config.toml
d_expert = 256
moe_layers = [1, 2, 3, 4, 5, 6, 7, 8, 9, 10]
n_empty_slots = 16
balance_loss = 0.00016
lr_router = 0.00262
optimizer = "muon_variant"
batch_tokens = 131072
dataset = "wikipedia_en"
Below are experts of layer 8 (counted from 0) of a mixture-of-experts language model. Rows are named router (the router's row for the expert), down (a neuron's output weights, with its number) and show model dimensions 144-191. Each number is 128 + 32 x the weight over its row's rms, rounded and kept within 0 to 255. Numbers have three digits each.
After each expert's rows: a language model's description of what the expert responds to. This comes from a sample of Wikipedia text that the model never trained on.

# expert 16
router:139068100131063147112104174042114148127147103133145156144144196139101165079101161184125148109168142123159171208175100117163164122126067161130113
down0:162113127112157169092166122134162093138124149137146184172094164152170145157077087159132153148134137128120058164144151101070191145118132105207143
down1:190180160141142147155096139083071178119122130159152163119119099100129076140109075128129124144129135117118145111088112077053108148194181149159121
down2:103124162116145137127158099106118151084095181115119095162177078159124070081151090122086099117141162100121104108094150111150051098156189144131197
Description: Role and person nouns. Nouns for occupations, roles and relatives after the, a or his, such as director, member, son, politician, coach.

# expert 0
router:201081111160132120051103143159132162117077065121113161125158189120137136114127132131087128130139147143215206177126064127133149099090083135107137
down1:104071132149084214125093124134103108095067093124098158141123125118093114083113172123150136157137074109082115154145148104063079103121122139110142
down2:135000150171095161113159131141129134127174149109158123145139102185106141136164119106089099102113110112127134155173086155129141060159167112126139
down3:183114145130098040104141126140185078138104145147087160106158200056154096181145142136130174171072157144133108115128134136117144188171112126130121
Description: Table and list separators. Pipe cells in markdown tables, colons and semicolons in infobox lists, plus military award words such as Medal, Service, Award.

# expert 36
router:159098088168096160095113165089108157150101132123094148145126191126184143147101130136088106110070147128191209158110117101178113181085090125111124
down0:023136152092149099105118126094175101137135160145083111127087201129105096120157083112093153134117132081177090071121062114112122167083095134114178
down1:044068203158156097077147154098104137133144117137144156110071111086055145106125097162172161096145185088129189087168104127124115125106163171113108
down2:088161159073077116165145135114154179078129095154137113136128142117127187106089101130093096095107130101132162129132073120059110122074096151136141
Description: Auxiliary and main verbs. Verbs right after a sentence subject, mostly was, is, were, had, has, been, became, often in passive or biographical statements.

# expert 31
router:182072064146119164128079149131123139140120096143131199146187163105118169129147124173082150092153105143178183151127080079159134112062069128167133
down0:073137142151128097106074166167182175117123099090144145124119107120108147129121146159163161107140139091126091183076153089134110087103147171113147
down1:109100108086111055185111158115132128090165140158145128139125084152137175115095164117154097146109116139125153054181152086111102146138115141116124
down2:168155162162144087121098133119117109131119078151140148178113144095128137152119155136058119146123156125132161122150090122127139144091132062134084
Description: Place names. Place names and their final pieces after in, of or New, such as cities, states and regions like London, Pennsylvania, Sur-rey, Oaxa-ca.

# expert 49
router:152134129130131116075080186133109183144131081113123165108134139152137144109091135132089132127172159132178196164124082034172124121086109181112144
down0:104095112119128165118103144102130117163087060139145149120165145113108137122125124130147151162148083140148112151159071127139128131119098130138121
down1:135152144105107123112141168200127087123042175123156082134121090166134123099106188161127125171094150120060165138116098187144112128144069107195134
down2:175151141160139129133102135113163133082192106119116102150124065117107133085110118111170138155141157067106148120138153145173126076144175178107174
Description: Opening punctuation. Opening brackets, quotation marks, hyphens and line breaks that begin a parenthetical, quote, compound or new line, such as (1953), "natural, -based.

# expert 3
router:137092102165092162092090136138077090128102087140090097135175198151102118098153153127067144072130108121177141167128149148213139145118107153111143
down0:097206086143119161179154130099109129131185169153128164157155160133081126091141100161134139150118143137084127098066154153110143155194161131127136
down1:185076146145090088133122142107087137118120086131152180115151148109109154122089116138118158115099167135161117120187158148123097137098137114125157
down2:148142152076106075121127124119071190118131095188188100125095129090114140049115157076185136124097128137177131118145158132200133103163101088177117
Description: Digits in numbers and math. Digits and decimal points inside numbers in tables, years and scores, plus LaTeX math pieces such as frac, ^, subscripts, currency signs.

# expert 38
router:188081089160082147116074173101088144144116101119112159105163185156144144132124164167094175098169153151190189167115100104163170120096086127103153
down0:117140055127118109088177132105116149107126119128135136133123167173085172101101085119163130137138214118164116159154080109155125122140102146151081
down1:110123094120081104117026170131124078120094126131152117099083147087130102116132129190138128141115118154147119086079149143085139165156168138160138
down2:117134144102144096135087137137186140091129151146136157140192086152089158140134062083167097119160164130068090136129151081126161101187073169097121
Description: South Asian, foreign fragments. Word pieces inside transliterated South Asian or other foreign names and titles, plus some English word starts such as so, calc, ethnic.

# expert 6
router:171092074096053145098109187066081142094158078101092145103155157138154167122113153140099124110139189117159170161118119172168128084104095164114137
down0:101130133174104181144150140125117180202127123136151204131102083173131119112098181114135143128132064106091133094125182120139123128151159163134125
down1:097149086136140185114183092156138145131118151156092104132111139131134114183104099130172123087158113124136176095149144134159167085101164177151136
down2:127209179180096165160160094114082155192156171084160126140098176133155101188148080125152108124145113173065150157119132128171144123085161098094093
Description: Determiners and possessives. Articles and possessive determiners opening a noun phrase after a preposition or sentence start, such as the, The, his, her, its.

# expert 56
router:179086084110109111149104128107072147119118082104095134181133157184136103091126167152076130134120083149187177165161079097174136108140094150148108
down0:164093126129129136165128102105112186052108076110127169073135126164080121101106145137178133122136165117142121091171097138090057041107172143100101
down1:142116228071140195177121160094074126104138178149133177168119121095084148066140139125120058113166153155104134129124129125117108150128087120138135
down2:175103126111115130110112098173127160136134187186100085170155073069128109120092124142177123165150109147131102155093176127228132153200083167130122
Description: Taxonomic name syllables. Inner syllables of Latin or Greek scientific names in taxonomy boxes, such as -osaur, -idae, -ensis, plus some Greek and Italian name pieces.

# expert 17
router:181118089104084158143061107103097104131136070132107150124187151150082139092159138133127141089167125148165166179158114125180182139118122110082125
down10:150096131122165107095119126108070088110130092082090188158048120077156135160083146133095167152178089117113133131083127087106150095053124093158105
down11:152174115205097038140102045103108113125173115136040170161182155151103141087123096101133122100168127129123141106108151139122173140089196138142155
down12:106088096148079114148145109100131169068120128118128132127185084094104122110213157153153117094156108193125121178098171194133140113147123142094104
Description: Digits in statistics. Digit pieces inside numbers in tables and lists, such as vote percentages, route mileages, scores and stats columns, e.g. 3'1'.8, 17'0'9.

# expert 2
router:156059080150098147097116170072093131110122123124105163119148220140182159160122163144076172122133153178171207127122092131146120111086091146123122
down0:101137149089144148103148156131131142139158173167181132151089118188106095218111164103134139074084104103143118096053179122115134153069152124159107
down1:101151134110190103113174149113131109082100124138072159107105123152144086194133113089152114193125130068116146151200152149110145175099105108153122
down2:113186081179152128166149133110114168136089096128097061141078135138166134125153067146123163176129107107128199087096074133077129139149139088135176
Description: Clause-linking prepositions, commas. Prepositions and subordinators opening time or circumstance phrases in biographies and histories, such as after, during, despite, with, of, plus commas.

# expert 35
router:140126089170128146107103177101081132105081070152102154075185126139161149137115191162116141150163138102212181141115089078183129114090081152131130
down0:189141076112110121137107139151124088117173154102127115116086102115063101143115124112141104099091104165086152100090139100174092142135160123171112
down1:152098191111093124096118158100085115105098143115117064177118119173055141084115154150137142168122153139062098143103059158134132103074230177164084
down2:102142110174118151093175122222145117065132113115147131083089139154105068133145105116104094178117133156131134145089081135146078115112086189098107
Description: Commas after places, dates. Commas ending list items, place names and dates, before and/which/who, e.g. Paraná, Santa Catarina, and colons after infobox labels like Country.

# expert 29
router:157106060123067101110103116154077156152102082086136151122117172141115165100115131142059114147163162145150203165100087096149159125104115155114121
down0:134127141176110094148116111033105194085131153137138091098092069149139086137126131120168095103110118112178121123190107092168143146082086169089138
down1:160157145103122136159134213127105177110160098105105127102090118145162130120138129112101118094114126048151084138114165153101113155167158109124152
down2:087119123105144119093106088181145111149126122123145124184095188082101152123063115116107093086170084111174142138156113088140130127170073205113088
Description: Words in titles. Words and word pieces inside song, album, episode and award titles such as Best, Love, You, plus closing parentheses after citation years.

# expert 4
router:185074077105100171123124137126093143137130097104144109164192193150112154177068153175137125138156157167185150185136117110158164089148056121106145
down1:161120121136158122102067139140141128137161138140137139100053095128183147014101174069136186099182129159119124131159113175079170103127110202104080
down2:137142077107129101111067109129147212182109183127131137116115142194128086058153127162132059107156114132119154066166102098083152097139129124142103
down3:149087152091091148195135116101128118109107118165146117137112112163114194110135095091147162155095122127134148110119139160129146116074145251125113
Description: Year digits. Individual digits inside four-digit years in dates, ranges and tables, such as the 1 in 1650, 7 in 1977, 0 in 2000.

# expert 8
router:147107079071111146157102148059105121119085076152136190136169172103155138127130116169091197127090107176165148169147082181173106124143066177104124
down0:088132158159122125199180120143124150125128137102114115121131149190092141136141145102062149140120079091094115152158161150144174148082127092193091
down1:181126119142147078119118082179105054159100088132105172160085118081093116145151121149141135104157127143109125117149108086101221150075107118135155
down2:136127111157128085150122155112138113154095081142127159156148121131105100130101147147133137126141153146139099170154171141105110107124144140143157
Description: Mid-word Latinate syllables. Middle syllables of long Latinate words after prefixes like re-, con-, de-, such as ci in appreciated, ul in congratulated.

# expert 54
router:167132107119096153080053144129130141155099128092083128166181201141116142090111175156109121084124116116143137126128092124162177089105126159108113
down1:114096135150088160130136164153116066129160156201165153135115180141081115172105135079101153171129177078108010131120130132130087139082144126158113
down2:142119084143145157096073094115112095162148084175108098125142185135099120132138130139174124191122176107168129092198127131151166137130099132154181
down3:149158085172096110086135124107174089144104133123112101126146143108099143118088131155107106114115125059174062130114107164145173030143109089120162
Description: Digits inside dates. Middle and final digits of years and scores in sports-record tables, plus on/On before dates, e.g. 1912, Aug 1999.

# expert 10
router:152114095153133137089093158158109105146132094127148158130142190140118120094148118189113186115150097154155174147134101075193148153093103151142079
down0:110135161160163147087117113120067149147226130082182128115155114095153116133141074119092121088122214114116095115132100092112122069157147133118060
down1:139149135216160118145136101179103157080093166178070123116125131084138154108101116052127040094099180147106117132103127136098112151113172180152129
down2:109108103147141180124163104153151108160121125093117100098147134088148042098145128119031118164093098094059095155158051106137127118127157143125082
Description: Table entry endings. Final word pieces of names in table cells and result lists, often sports teams, venues, drivers or countries, such as Racing, Stadium, Reynolds.

# expert 42
router:138100104126066127113081147120152141166135091104099127098158177162151141121104123149115166082106135105174133156132081079171181158108101176102138
down1:081103171154136147115142106100141154143106141146183119119132109103105099129064126112160136119113187106141166037109129191174124137155159106084162
down2:120099127154120152136130113138158114094049158132157157168143102088156109112101138147120149136118156082131235119145117149135121141116152105142085
down3:168139150056124122141107112108159128139131134119122124102119159140067124116152089145144095102115110094156176132125147148170159132109118070051088
Description: Leading digit of numbers. First digit of multi-digit numbers such as years, measurements, prices and table figures, mostly 2, 1, 3, e.g. (2,641 ft), 2015.

# expert 27
router:152068090146131132144088137105152073147096089118136149123185220139109143130151117163055169102118137133141180165137103095140122097084099152117112
down0:142157137157157101083114116139075084148131114067154131134138168138117112171092128074150164143032171093153127095127187102173056127109166118142120
down1:130237128159117115170086172152118148082140128135143142085125105067091125139160141136172097169095184156166063101163086091145113162142137142092142
down2:138195196123126147122074164134089140056174114197169107113144152187156107137069135090129135175122133146166122105157135163115082124133114107140101
Description: Second digit of years. The 0 after the leading 2 in years such as 2012 or 2020, plus pieces like U in U.S., c. and Re.

# expert 19
router:181087086163082147113074166102089142136123106110112160103141185159140147112102160156109164113166163146200192171116105098163157122112097146095146
down0:108097106100114157146140163130102141130178189145124087127036129162117104120146123131086114118089156113150133151144131118119096137114067123073137
down1:138101097124109150117109148133130115044163106125124117099084180136132215110106103131155164138097106135087094148150137165141117164203192151131129
down2:131143105082112092153164112124163067169123128208111188137136128125109116138175132074132096119168085109179103092104112122137108122144159164127130
Description: Names in tables. Word pieces inside personal names and titles in tables and lists, often Asian or foreign names, such as Liu, Hansol, Fitz-simons, Prz-ystanek.

# expert 22
router:147102033147082145110082179160106120128124113119093137150143143160099151142112124123080139061140140131166210171129124093116160101112052184115120
down0:102148192138083131104151092182134117148160110124105157079189161129151159138045117094129171148126100066090142128119150158120162151141161108125138
down1:109107128157116088081046121141149092140135161189129116155090147136093154140157119133124138108184114124158169108130139177150148032120133092071209
down2:207184097110060076097130110150088140125038119174168148142122114108139101134107057150087124132144073103099121182153104074089133084106169118112159
Description: Line breaks and markup. Line breaks ending sentences or table rows, plus wiki heading marks and table pipes, especially in chart tables with Billboard.

# expert 1
router:155110104135155141087101170100141161110092101112110140111156188142161138142138184172101132097132154160168156140118075097157121089080108157122128
down0:090147107075106156143109053139082118081143111113094131169125194039122103113145179168131105141144164161161145117152140144137167153144157122124096
down1:130113123162116076103135163173111142102122137104120163090134125085158180155077085148124101128166155141159131135115106163103147139098139120117173
down2:114106181152116101098177092099080154105122171157108116100125194096120200137130131092135190047084129142172136138126081109129136162090117050101086
Description: Locative prepositions. Prepositions opening a time or place phrase, such as in, on, during, from, throughout, including sentence-initial In, plus word-initial "in" pieces like Inner.

# expert 63
router:149091081165063111107087138156096155129120121147162144124152144114052123125144143187120134106208154141187184128122101125190152096097095173116116
down0:152098092198155089100121136106061146100125139133144173040108128090111132092075128079121152102175153163123112086161112171106160186087106133187107
down1:101086103140073102154136125185122127178174154069129147125127195148141116119165169151166146101141130187088210132198181141163128104163094118186096
down2:110179097133126202124107079108092111121160080106141131169143104168121136105129150128171099085181180095086106141114122173098117127158159131084107
Description: Sports competition tables. Table pipes in sports results and boxing records, and competition words such as Cup, Championship, World, UEFA, Olympic, Prix.

# expert 44
router:212137078155132140145115158116122127120104110133115202128152141126126167109114126171125154093126096169219208204141093104153152085060069119130122
down0:116081148150160082108123094132079151089150130123136109114160018110138190115143128103170152126164169183109127169153131097124089138110172099153130
down1:150081068127172141092151170084068167099111135138107191185162161094138112121178111156145099159088132155048115171111080079152123127095124153081089
down2:130113097136147105136068118112086146082124082143119109136119143086136100137082179134136133139141121120183128098195128071193112098121149124138110
Description: Table and infobox closers. Closing marks of tables, lists and headings: pipes, closing parentheses, heading equals signs, table dashes, final digits of years before line breaks.

# expert 47
router:181079076145080146135081159096085139136097082115104160113147173145144186118122167169102166099166149149202194168110104102159166125113098127112130
down0:077163181114099179096140182085126180133097118178122186104111152133102147131156106135191098149110098208073174112121140134105161131113113168154198
down1:169085127147135138141147210140130121101128176152200162135095123078088178189137094075076153133056103115083100133125110161142103161154123121114113
down2:116126155112106114122127090121145153168123142150127132157110145114172116143131076167069138156161127055160163096180134092135128172126137102146085
Description: Mid-word name pieces. Word-final pieces of names and words after the or a, such as Reck'ell', dr'unk', possessive apostrophes, and words like constitution, People.